python train.py --n_layer=8 --d_model=512 --n_experts=16 --experts_per_token=2 --d_expert=224 --d_shared_expert=256 --activation="geglu" --moe_layers=[0, 1, 2, 3, 4, 5, 6, 7] --router_score="softmax" --normalize_top_k=false --routed_scale=3.77 --balance_loss=0.00443 --balance_bias=false --init_std_router=0.0251 --lr_router=0.00106 --vocab_size=16384 --norm="rmsnorm" --norm_eps=1e-05 --tie_embeddings=true --optimizer="muon_variant" --lr=0.00876 --beta1=0.95 --batch_tokens=262144 --seq_len=1024 --train_tokens=2328000000 --steps=8881 --dataset="wikipedia_en"
Below are experts of layer 5 (counted from 0) of a mixture-of-experts language model. Rows are named down (a neuron's output weights, with its number) and show model dimensions 256-383. Each number is 128 + 32 x the weight over its row's rms, rounded and kept within 0 to 255.
Before each expert's rows: a language model's description of what the expert responds to. This comes from a sample of Wikipedia text that the model never trained on.

# expert 3
What it handles: South Asian names, years. Word pieces inside Indian and Pakistani personal names (Balakrishnan, Venkata, Zulfiqar), plus four-digit years after in, commas or month names.
down0 [122 131 169 148 138 123 105 114  66 101 114 160 141 156 104 110 120  96 112 171 188  90 121 121 149 135  70 216  62  95 123 118 100 152 146 109 100 146  77 134 147 136 109 153 132 123  94  76 143 166 101 142 100 153 164 164 130 110 153 129  91 112 107 110 142 174  74  52  92 162 147 181  91 107 137 127 170 113 117 158 114 146  69 122 122 142 120 120 165 135 147 197 130 113  89 158 180  60 138 140 141 135 111 148  75  85  99  95 131 114 160 152 130 143  94 146  85 153 127 120 151 140 148 169 167  79 152 158]
down1 [108 118 113 151 127 162 116 171 105 109 126 153 175 150 162 156 201  84 123  85  95 118 148 131 134  95 132 129 164 108 120 101 120 161 138 122 168 109 137 142 151 178  83  69 135 131 107 121 119  93 182  98 138 204 158 138 130  60 180 187  91 143 128 130 153 150 115 193 122  82 186  67 106 146 115  46 114 135  77 158 142 119  75 126 104  67 142 133  95 100  77 110 164 147 180 112 126  70 108 107 136 144 158 126 111 134 111 136 173 187 137 145 158 118 161 123 178 127  96 123 179 129  90 104 114 113 115  96]
down2 [ 88 191 169  97 114 119 150 161 163 128 120 106 116 110 118 133 116 168 187 131  74  71 120 143 126 121 153 105 110 114 112 112 143 144 189 172 205  96  85 136 185 114  71 122  94  90 130 138 200  87 162 146  88 155 145 156 118 152  85 153 153 148 150 151 207 161 134 118 166  99 107 128 130 171 140 169 126 155 155 134  72 107 164 174 137 126 146 108 100  72 106 134 109  64 125 103 109 161 167 107 150 105 162 102 162 147 139 164 121  80 154 143 101 110 129  75 151 116 155 158 160 113 134 158 142 110 182 146]

# expert 1
What it handles: Clause and cell boundaries. Coordinators, copulas and separators where a new unit begins: and, or, was, is, commas before clauses, table pipes between header cells, == headings.
down0 [ 89  65 164 157 139 152 131 125 137 117 186 115 103  84 123  86 153 109  96 107 118 206  91 182 111 196 109 154 110 165  74  76  14 148 199 130  96 178 121  60 158 156 142 115 146 124 123  95 155 148 135 131 129 137 148 123 170 101 192 104 189 138 152  98 157 102 148 149  71  76 112 203 127 117 107  98 214 166 121 138  95 139 118  83 122 102 162 132  66 147 163 108 113 165 101 118 101 129 138 165 136 124 123 142 122 176 131 183 133 137 106 120 126 123 109 117 137 153 117 149  60 168 131 122  93 115 161  63]
down1 [137 128  80 118 153  74 116  85 141 179 182 125 154 144 121 161 130 121  90 113 169 121 135 124 107 137 114 138  54 118  83 105 107 100 162 146 115 148 109 106 117  64  28 131  97 112  91  81 102 159  88 160 123  81 191  93 117  75  76 137 191 120 155 119  86 133  71 119 187 155 124 117 128 152 139 185 170 115  86 188  75 146 145 107  97 131 140 136 172 117 131 153  97 162 114 141 125 137  84 187  76 132  55 126 121 101 162 143 160 162  59 118 175  77  82 170  97 123 144  98 131  21 116  86 116 141  87  88]
down2 [137 103 124 118  97 151  78 116 131 159 149 151 103 134 164 186  87  88 126  67 143 192  91 140 174  97  61 110 147  76 130 190  95 121 133 152 180 141 129 174 165 168 131 131 101 137 164 119 146  89  74 127 123  86 119 103 109 115 162 175  94 185  88 106  85 139 203  88 113 135 154 148  56  89  81 122 108 130 155  66  95 138 107 147 118  84  99 133 133 147 121 135 143 120 126 127 124 165 133 137 127 124 122 139  85  92 156 146 133 106 131 160  95 122 133 108 100 187 141 150 143 112 164 147 118 179 120 167]

# expert 15
What it handles: Dates and time prepositions. Month names in dates, often in table cells (July 1987, May 5), and the prepositions in, at, on or during before times and places.
down0 [142 146 131 154  96 195 119  97 148 102 135 167  74 133 101 151 109 126 161 150 105 117 109 188 197 122 168 126  98  99  64 111  90  89 122 105 124 178 147 110 183 114 109 118 123 190 118 169 162 120 120 107 156 171 108 122 113 121 106 153 126 118 190 124  92 143 123  98 119 176 162 123 133  58 157 124 142 128 117 116 151 144 108 186 181 196 144  90 143  51 106 125 142 160 157  80 161  95  64 143 156 114 120 172 173 158 142  67 129 118 133 146 120 144 141 167  99 141 102 135 125 189 142 107  71 100 152 113]
down1 [140  92 178 123 195  68 119 208 138 146 170 165 114 191 148 117 110 172 119 122 140 123 154 103 128 142  85 132 111 116  92 135  90 136 114 130 140 145  85 214 164 132 167 174 137 126 147 148 139 106 180  95 127 137 131 171 135  72 105 131 133 103 149  88 145  91 103  99 101 214 140  83  85  92 137  84 173 107  85 103 153 166 148  57 101  78 124  92 181 148 100 113  93 136 128 119 114 125 171 129 194 175 130  92 114  90  31 138 103 120  81 186 144 184 140 101 156 119 112 134 102 181 176 124 157 133 146 126]
down2 [155 118  72 137 124 171 155 141 186 141 114 152 141 115 114 152 135 136 132 121 177 138 103 154  89 137 183 117 136 152 113 156  75 186 140  97 137 106 167 194 126 171 150 121  73  73 172 143 160 140 115 146 192 141 137 160 119 147 167 105 140 159  98 199  63 109 142 133 142 146 172 157 139 121 143 168 152 161 159 114 171 170  91 113  79 130 105 133 101  93 149 134 102 102 128 142 159 135 145  12 172 148 190 135  97 118  70 109 135 111 196 147  86 122 151  80 151  90 113 178  92 110 112 141  99 136 173 148]

# expert 10
What it handles: Articles and noun modifiers. Articles, determiners and adjective or participle endings inside noun phrases in descriptive prose, such as a, the, other, elong-ated.
down0 [120 199 179 128 134 107  96 101 104 128  99 148 143  90 117  89 152 132  97 110 146 106 128 144 169 127 162 115 152 158 134  84 141  98 133 118 145 111 127 129 108 108  90 133 137 116 114  73 133 187 112 139 114 104 154 108  90 103 148 114 139 149 104 113 118 116 151 111  88 118 103  82 152 168  94  94 163 103  99 101  99 110  87 217 113 107 126 174  98 161  62 140 105 122  93 134 144 125 107 116 173 111 121 130 136  89 154 121  78 156 137 114 142 148 136  98 133 125 125 203 119 115  69 146  87 108 123 117]
down1 [113 182  83 147 124  46 122 116 187  93 101 126 107 157 181 150  66 106  87 133 126 134 156 123 110 146 116 178 180 115 157  90 122 152 119 128  88 121 159 161 171  95 132 136  78 134 128 176  81  64 124  70 155 102 111 193 132 130 157 153  93 166 117 133 111  97 137 134  91 154 147 124  95 106 127 129 183 123 127 113 135 169 120 111 143 129  97 104 149 136 113  93 118 101 132 144 168 149  99 182 125 130  93  93  88 127  51  98  70 141 127  90 153 181 125 131 106  87 143 136  96 182  82 192 126  87 132 157]
down2 [115 154 118  89 105  92  92 100  97 124 135 141 140 100  90 102 142 115 121 135 130 124 106 107 221 126  81 128 173  90 122 124  93 175 153 142 131 138 105  87  84  27 112 133 116 116  98 137  77 118 165 161  79 144 146 128 165 148 142 130 107 129 145 167 105 154 121 117 158 103  80 156  95 182 150 153 145 118 146 123 141 149 105 118  86 106 190 137 145 177 124  62 105 111  72 189  92 163  84 112 123 130 137 202 132 131  98 106 107 166 171 147 165 192 115  90  58 128 150 115 100 178  80 125 128 114  82 111]

# expert 0
What it handles: Pronouns, relatives, auxiliaries. Subject pronouns, relative words, auxiliaries and verb stems after to or that in running prose, such as he, who, had, fulfil.
down0 [129  78 127 105 123 105 192 204  98  99 112 139 115 148 113 166 104 157 129 134 149 156 126 181 108 108  91 133  81 180 128  64 149 177  95  64  93 137  94 119 134  98 143 128 126 151 171 104  53 167 174 154 111  91 161 104  92 132 136  88 120 152  64  93 141  89 101 171 162 148  56 117 150 114 150 140 111 181 103  94 108 114 162 148  87 100  85 155  80 122 109  98 152 152 158 117 140 181 130 113 116 119 163 172  98 137  96 113 108 146 163  81 140  91 141 141 124 158 157 139 105 129 153 132 111 140 168 115]
down1 [177  94 123 137 124 168 166 107 103  70 165 158 143 144 122  97 126 136 115 169 150 146 147  89  98 132 171  81 138  91  61  95 139 187  97 108 166 150  78 173 132  75 155 149 109 108 115  95 127 161 158 159 142  42 135 112 122 105 126 178  97  85 158 165 180 105 116 151  65 134 128 194 105 167 128 150 129 193 108  91 150 118 167 134 140 153  90 170 134 127 121  36 114 124 106 144 184 110 133 124 113 163 143 140 117 129 108  94 103 102 116 138 109 144 213 162 194 160 137  81 165 101 172  93 138 148 169 159]
down2 [ 94 136  96 147 153 136 120  99 119 147 165 135  93 105 142 146  73  75 127  89 159 157  83 155 118  83 129 135 129 140 117 135 106 120 148  69 121 110 151  97 151  98 137 165 110  74 146 143 122 127  28 101 150 111 140 197  99  97 100 186  79 113  97 136  84 123 152 143 125  80 129 103 100 182 102 156 166 131 191 184 125 186 126 158 124 171 125 135 117 164 114  45 138 100  86  85  98 128 123 162 119 110 170 138 107  86 151 103  62  91 159 192  43 106  94 110 143 135 154 136 149 108 171 154 140 116 132 149]

# expert 2
What it handles: Personal names. Given names and surname pieces of people in credits, tables and citations, such as David, Michael, Jenn-ings, Richardson.
down0 [136  96 109 124 165 148  97 137  44 122 104 130 128 200 178 109 186 127 122 157 168 125 101  97  43 147 171  84 135 143 114 113 129 101 179 167 141 104 101 136 143 157 130 173 110 137 104 111 182  73  83 106 111 145 167 142 162 131  70 177 162 125 107 130 136 126 140  92 112 111 180 190 119  90 107 143 143 167 168 140 104 129 118 162 115 144 138 130 110 156  89 129 134 115  85 130 162  88 115 119 137 106 145 110  85 126 126 144 147 155 120 171 129 152 105  64  99  50 105 111 143  79 117  98 155 148 104  92]
down1 [101  84 114 167 108 147  94 142  97 176 159  85 150 147  88 119 139 130 145  80 121 170  74 154   9  98 112 116 146 103  79 115 102 122  97 128 105  47 164  96 138 188 172  52 148 136 128 117 127 140 135 136 146 140  88 169 190 134 110 120 149  90 161 116 131  82 150  75 135 104 177 163 156  97 163 129  78  59  87  72 108 138 136 102 125 116  92 121  67 117 153 127 126  94 142 152 104 124 172  75 133 108 183 119 115  92  98 115  66 160 105 128  89 126 147 175 120 164  86 162 125 130 169 139 178 142 124 154]
down2 [128  94  96 136 148 136 120 123 114 177 130  81 131 107 122 132 148  94 132 106 137 108 129 115 117 148 101 152 114  95 109 132 153 106 153 102 149 138 130  29  99 140 105 119  88 122 103 111 170 123 168 129  67 131 143 160  94 154  77 179 128 164  88 128 190 128 156 127 149 153 125 153 105 155 160 150 128 172 128 134 107 154 168 143 205 129 134 129 176  79 133 144 150 173 111 132 154 195 127 152 120 136 163 121 120 115 133 102 109 162 144 152 126 148  83 136 141 138 150 162 154  68  92  78 131 129 121 124]

# expert 4
What it handles: Foreign word fragments. Middle and final pieces of foreign or rare words, often German, Latin or place and taxon names, such as Wallach-ia, accumb-ens, Cich-liformes.
down0 [158 175  69  90 112 102 163 144 123 143  87  46 126 108 125  99 157 114  97 153 123 107 153 120 182 142 107 133 133 157 124 124  67 139 110 157 122 114 138  87 130 162  80  39 102 103 133 126 116 143 195 128 125 115  24 180 111 102 115 148 142 127 150 111 188 202 103  91 125 113 111  97 119 121 162 176  52 143 122  84  87 179 164 126  93 171 149 106 157 110 173 126  96 133  91 130 177  83 109 136 139 171 138  65 120 114 174 159 176 129 133 135 118 121 100 135 124 185 127 155 111 132 179 101 133 129  93 112]
down1 [167 139  71  77 160  95 101 163 161 122 150 164 180 129 162 122 121  74 174 153  49 166 155 151 141 103 153 151 108 173 123  98 108 115 165  78 121  64 171 169 154 139 206 134  94 158 119 104  79  87 141 132 103 156 127  60 116 192 128 150 138 149 115 209 118 107 140 128 112 153 112 126 146  87 135 121 135 149  74 141 140 105 231  90  63 107 107 155 121 132 167 107 140 200 135  87 104 189 115 120 126 140 146 105 160  69 126 125 170 179 102  60 128 113 115 131 132 118 112 149  85  99 104 132 148 174  58 120]
down2 [120 176 107  98 105 124 123 128  70 164  90 183 141 132  83 165  92 112 139 110 169 100  57 170 119 164 158 135 133 118 141 137 136  81 123  68 126  75 167 130 155 116 150 177 116 105 143  80 113 134 137 139 173 138  90 176  69  73 115 131 101 167  90  72 129 127 112 161 174 127 125 181 127 155 142 114 129 153 119  89 169 164 137 205  88 128 121 147  96 141 172 131 111 162 122 128 161 140  88 160 169 141 111 166 129 110 120 125  82  88 119 139 130 107 131 100 118 131 197 161 223  94 130 133 141  86 196 134]

# expert 13
What it handles: Prepositions, commas, infobox colons. Commas and linking prepositions or conjunctions inside clauses (of, with, during, as, when, including), and colons after field labels like Family:, Mode:.
down0 [149 135 193 107 125 114  90 196 122 112 175  88 130 182 137  89  93 144  93  92 169 141  72 148  99 154 134 138  79 151 167 123 187 153 133 149 117 143 153  86 194 127 124 146 132 162 124 112 149 124 122 203 100 129 140 154 188 107 100 154 144 159 130 107 121 137 121 163 166 184  76 203 171 140 118 128 123 137 168  98 183 132 119 105  67  97 109 127 124 158 139 115 128 102 140 114  83 108  92  57 160 133 147  98  82 104 160  90 178 163 137 145 125  68 139 171  77 157 173 153 144 191 153 102  74 156 102 124]
down1 [114 198 106 154 131 149 168 125 147 117 155 161  88 126 135  89 134 181 137 140  64  98 119  92 130 112 120 122  99 129  89 131  50 146 106 124 175 110 124 119 151  76  79 175 128 153 147 139  72 143  86 135  74 190 137 124 178 148 133 149 161 121  94 130 111 104 153 183 144 101 103 156 124  95 113 122 111 146  84 114 170 155  80  80 109 133 132 116 159 154 139 130 124 157 151 133 159  82 149 130 121 162 122 156 135 150 154 203 133  88 200 101 108 149 129  85  99 162 101 149 134 149 113 106 161 121 150  98]
down2 [ 96 173 165 159  63 135 163 128 163 130 133 132 123 146 192  62 108  74 161  99 147 102 146 117 107 180 111 179 157 160 161 149 181 128  89  98 171 138 132  98 128 135 199  90 157 110 100 149 122  97 107 114 148  83 155 141 176 120  63 126 162 162  67 137 108 132 159 179 129 125 154 150  77 142 155 154 141  74 112 121 145  88 154  79 157 142 179 131 150 176 151 162 133 146 153 112 132 129 174 104 107 135 142 114 144  80 115 105 108 154 113 133 140 169  99 134  78  86 104  56  58 122 150 118 134  98  82 152]

# expert 8
What it handles: Line breaks and headings. Line breaks, blank table cells and section or infobox headings in structured text, such as Personal, Genus, Career, CompTox.
down0 [108 171  57  68  95 141  99 117  86  79 141 168 116 114 115 148 148 127 176 119 150  47  82 158 121 110 139 139 148 141 152 187  82 152 158 146 134 103  97 113 131  86 127 148  77 149 140 143 161 148 137 108 115  88 151 112 126 121 144 131 110 142  99  98 182 105 142 128 140 112 105  89  96 157 144  76 146 188 143 115 133  97  75 187 140 169 107 112 129 135  91 106  93 134 153 157 149 111 108 123  78 144 123  99 134 173 178 130 228 120 132 145 178 137 179 180  69 103 146 117 171 181 121  73 125 177 119 120]
down1 [141  97 135 100 143  99 151 109 112 145  89 125 103 121 215 165  87  99  84 153  97  91 112 157 116 147 130 124 147 147  57 135 107 136 152 127  92 159 142 156 106 123 193 125 136 112 148 144 152 156 114 121 139 116  40 115 163 143  78  87 150 156 153 112 123 106 114 183 186 110 127 145 123 101 132 149 173 143  90 148 135  93  82 148 124  80 134 177 175  97  96 137 105  71 113 121  94 102 103 153 113 118 109 192 159 152 164 126 119 163  77 131 131 154 145 131 132 117 114 132 152 174 116  77 145 112 126 107]
down2 [152 184 116 111 157 101 126 156 114 122 166 131 122 175 142 134 133 167 111 124 147 161  90 116 169 142  62 106  85 106 135 154 179 131 118 106 140 147 105 105  83 145 148 127 180 162 116 118 122  86 125 178 103 151 150  92  87 151 135 147 129 171 154 103 139 136 151 168 140 123  98 139 145 132  89  68 148 122 189 112 102 149 126 101 188 126 104  86 151 160 123 188 111 161 139 106 138  59 157 101 126  82 178 156 120 143 131 108 111 101 122 125 107  93 143  83 125  88  46  91 123 125 142 100 209 102 112 135]

# expert 12
What it handles: Verb and noun pieces. Content words and word-initial pieces after was or a, often film, game and release vocabulary, such as film, released, out, profess-orships.
down0 [134  80 170  81 144 126 108 133 154 147 176 113 112 147  81  78 140  57 108 110 151 132 207 154 121 110 113 111 172 131  81 151 186  92  65 153 134 101 129 120 127  95 154 103 119 151 139 157 140 129 138 166 122 111 167 161 184 169 111 143 111 186  99 141 108 106 123 122  74  96 133 129 136 167 150 211 109 140 104 125 138 134 132 115 105 144 177 123 120 155 140 122 106 164 141  85 163 123  95 113 137 167 111 153 132 112 172 154  37 124 104  84 125 133 100 117 176 126 107 130  71 206 129 165 142 106 140 137]
down1 [137  96 119 143 170 107 148 159  90 162 124  87 131  69 139 184 108 109 177 127  53 126 107 195 107 126 121 152 114 114 122 135 195 134 129 193  86 127 140 199  61 112 147 151  67 110  78 127 135 135 131 121 151 119 145 160 156  83 127 120 134 109 117  87 123 155 132 135 131 143  65 166 153 164 208 115 166 161 156  91  71 182 114 136 177 141  81 139  94 168 144 162 102 120  61 207 110 166 187 218 116 120 123 161 164 162 138  95  94 149 162 121 125  80 107 171  87  50 125 129  90 113 139  80  74 153 118 143]
down2 [112 138  92 113  99  98 139  87 112 136 130 178 127 140 154 101 140 107 153 133  96 203 153 150 139  89 135 152 117 132 108 141 155 147 163 109 120 101 211 104 156 130 134 159 180 141  96 172  84  79 152 162 160 108 169 143  79 120 124 196 106 153 133 115 172 114 158  64 115 100  90 125 101 169 167 123 104 116 208 180  99 128 116 150 106 139 136 167 166 174 115  81 118 144 126  59  91 124 117 133  90  97 148 160 113  65 150 132 126 141 142  76 126  76 147 144  93 133 115 172 172 125  71 170 114  80  91 156]

# expert 11
What it handles: Line breaks, score digits. Line breaks and table pipes in tables and results, plus dashes and digits in scores, percentages and vote counts (3–0, 4.82, 6:09).
down0 [174  93 150 224 104 124  96  86  98 174 128 103 172 122 196 159 151 118  65 102 144 124 116  71 165 132 108 168 118 140 106 231 134 135 169  91  87 162 150 100 112 168 105 106 218  92 143 182 129  61 146 115  97 116 148 117 127 125 107 133 135 125 141 151  96 169 154  64 100 162  99 134 158 140 102 151 168 145 112 146 148  83 157 147 150 199  96 170 205 122 145 116  73 153 115 153 121 133 151 168  92 213 147  98 160 138 129 131  90 130 157 193 119 118 110  76 163 170 114 193 125 145 175 135 165 125 117 157]
down1 [161 155 112  99 149  99  84  73 110 153 104  95 121 160 157 119 146 110  85  81 143  87 145 100 120 104  80 158  92 158 133 108 161 143 127 155  71 147 155  98 190  90 169 164 123 152 128 100 172 107 125  70 113 170 106 167 145 141 132 110 113 145  91 172  68 105 121 151 200 111 104  91 108 136 181  78 139 115  76 128 105 153 116  98 158 116 102 141  59 144 151 137 163 144 136  94  96 139 162 199 121  83 148 159 119 119 134 173 102 125 131 129 131 139 103  97  91 143  78 149 177 124  98 182 166  75 165 143]
down2 [162  86 138 128 133 106 138  80 114 111  78 163 169  28 136  76 156 136 107  75 159 163 126  66 115 123  99 110 107 155 126 109  99  74 136 137 194  86 140 130 149  86  79 179 156 135 164 126  96  96 173 125 141 119  49  26 137 138 155 121 134 160 148 164 112  98 162  92 112  66 141 116 165 134 167 132 105 176 132 162  51 132 138 168 166 189 136 117 194 149 184 165 188 131 132 154 113 104 146 114 146 112 135 125  87  79 102 131 143 103 129  98 168 138 127 135 134 170  98 142 125 176 129 144 140  84  67 152]

# expert 14
What it handles: Table cell separators. Pipe separators and entries in sports, election and results tables, plus party and country names, such as Republican, Turkey, Democratic.
down0 [146 132 138 148 112 110 118 108 106  80 170 170 117 175 129 121 108 113 144 128 187 202  49  52  75 114 148 163  88 159 144 169 125  92 133 183  98  83 127  79  90 135 163  96 144 116 104 151 131 108  92 115 128 131  41  62  91  63 104  80 199 142 156 144 106  88 118 145 129  86 163 141 129 119 136 166 184 128 135 113 116 123 119 128 116 151 110 166 178 109 147 163 121 113 130  62 106 159 117 135  91 113 158 147 135 168 106  74 117 144  81 146 147  69 139 101 134 168 128 178 129 203 150 147 134 172 141 115]
down1 [150 131 185 170 170 158 148 135 113 117 142 124 106 155  38 100 115 104  98 104 124 119 142 165  44  77 144 169  54 123 155 144 146  39 107 132 102  97 134 161 130 142 129 154 122 167 100 126 177 130 117  77 157 134 140 129 153 108 133  95 128 122 132 166 133 135 188 150 146 153 134 131  83 171 125 139 145 110 107  99 139 129 105 141 118 107  71 135  99  89 115 120 102 155 135 158 176 135 119 157  92 110 109 118 153 122 166 191 128 173 132 141 162 145 132 203 114 133 113  91  96 160  74 153 136 161  74 154]
down2 [169 157  81 118 158 213  84 103  94 136 117 131 156 169 140 200 143 103 174 139 117 159 120 103 136 157  96 164 166 152 138 144 156  67 100  90 164 131 135 130 134 123 112 177 115 112 117 160 134  89  69 118 116  96 131 112 159 147  76 228 141 162  92  89 145 164 166  94  93 111 158 169  75 190 157 127 138 119 125 203 155 110 139 153 159 160 116  61 126 142 173 209 111 128 171  73 127 131 122 115 134  95  79 140 138  90 141  82 140 140 158 109 170  88 135 132 135 132 193 131  54  71 116 123 131 127 114 200]

# expert 5
What it handles: Capitals, acronyms, institutions. Capital letters and pieces of acronyms (FPÖ, AT-X, HQ), plus institutional nouns like University, School, Cup, Route after proper names.
down0 [ 87 111 125 130 155  74 149  71 154 143 148 111 232 182 162 137 129 119 126  99 141 120 163 208 199 126 136 102  63 166 126 103 128 131 169 135 136 123 160 143 120 180 165  65 127 106 114 133 109  95 125 139 136 152 143 127 132 144 103 164 102  58 128  63 226 101 129 123  95 119  65 139  87  67 157  83 128 159 146 125  99 127 158 137 167 161 146 112 109 140 106 155 173 178  85  96 122 161 108 101 116 168 116 133 124  78 134 150 161 127 153 143  73 167  77 116 209 118 142  96 156 123  75  80 162 127 114 150]
down1 [ 94 173  58 159 173  92 124 101 107 110 124  93 104 140 122 103 108 106 154 114 106 114 157 112 129 104 133 151 148 129 114 170 160 189 131 115 100  71 114  88 121  82 102 133  89 137 174 158 180  96 132 140 107  74 125 121 176 142 118 133 127 153 137 108 173 171 136 122 101 147  54 156 141 143 179 127  90 147 204 131  92 170 193 159 164  39 135 107 152  76 111 101 150 184 113  42  96  83 157 163  94  88  90 111 154 134  96  69 134 120 163 166  90 163 147 101 144  81 166  56 171  98 103 134 107  93 113 130]
down2 [142  95 146 171 152 217 159  95  81  81 165 101 173 104 150 121 178  93 127 164 114 100 133 164 171  98 112 131 135  97 143 151 124  91 113 154 152 145 125 150 118 141 142 157 130  93 141 112 147 109 138 115  84 119  87 156  88 114 150 132  98 191 145 161 111 176 144 169 171 135 115 145 133 173 169 130 116 125 171 121  72 107 166 157 121 111 109  99 150 125 165  68 152 123 141  86 116 140 199 119 109  86 126 161 138 116 157 113 155  99 125 124 139  94 173 161  94  76 102 115 146 156 108  96 179 159 101 121]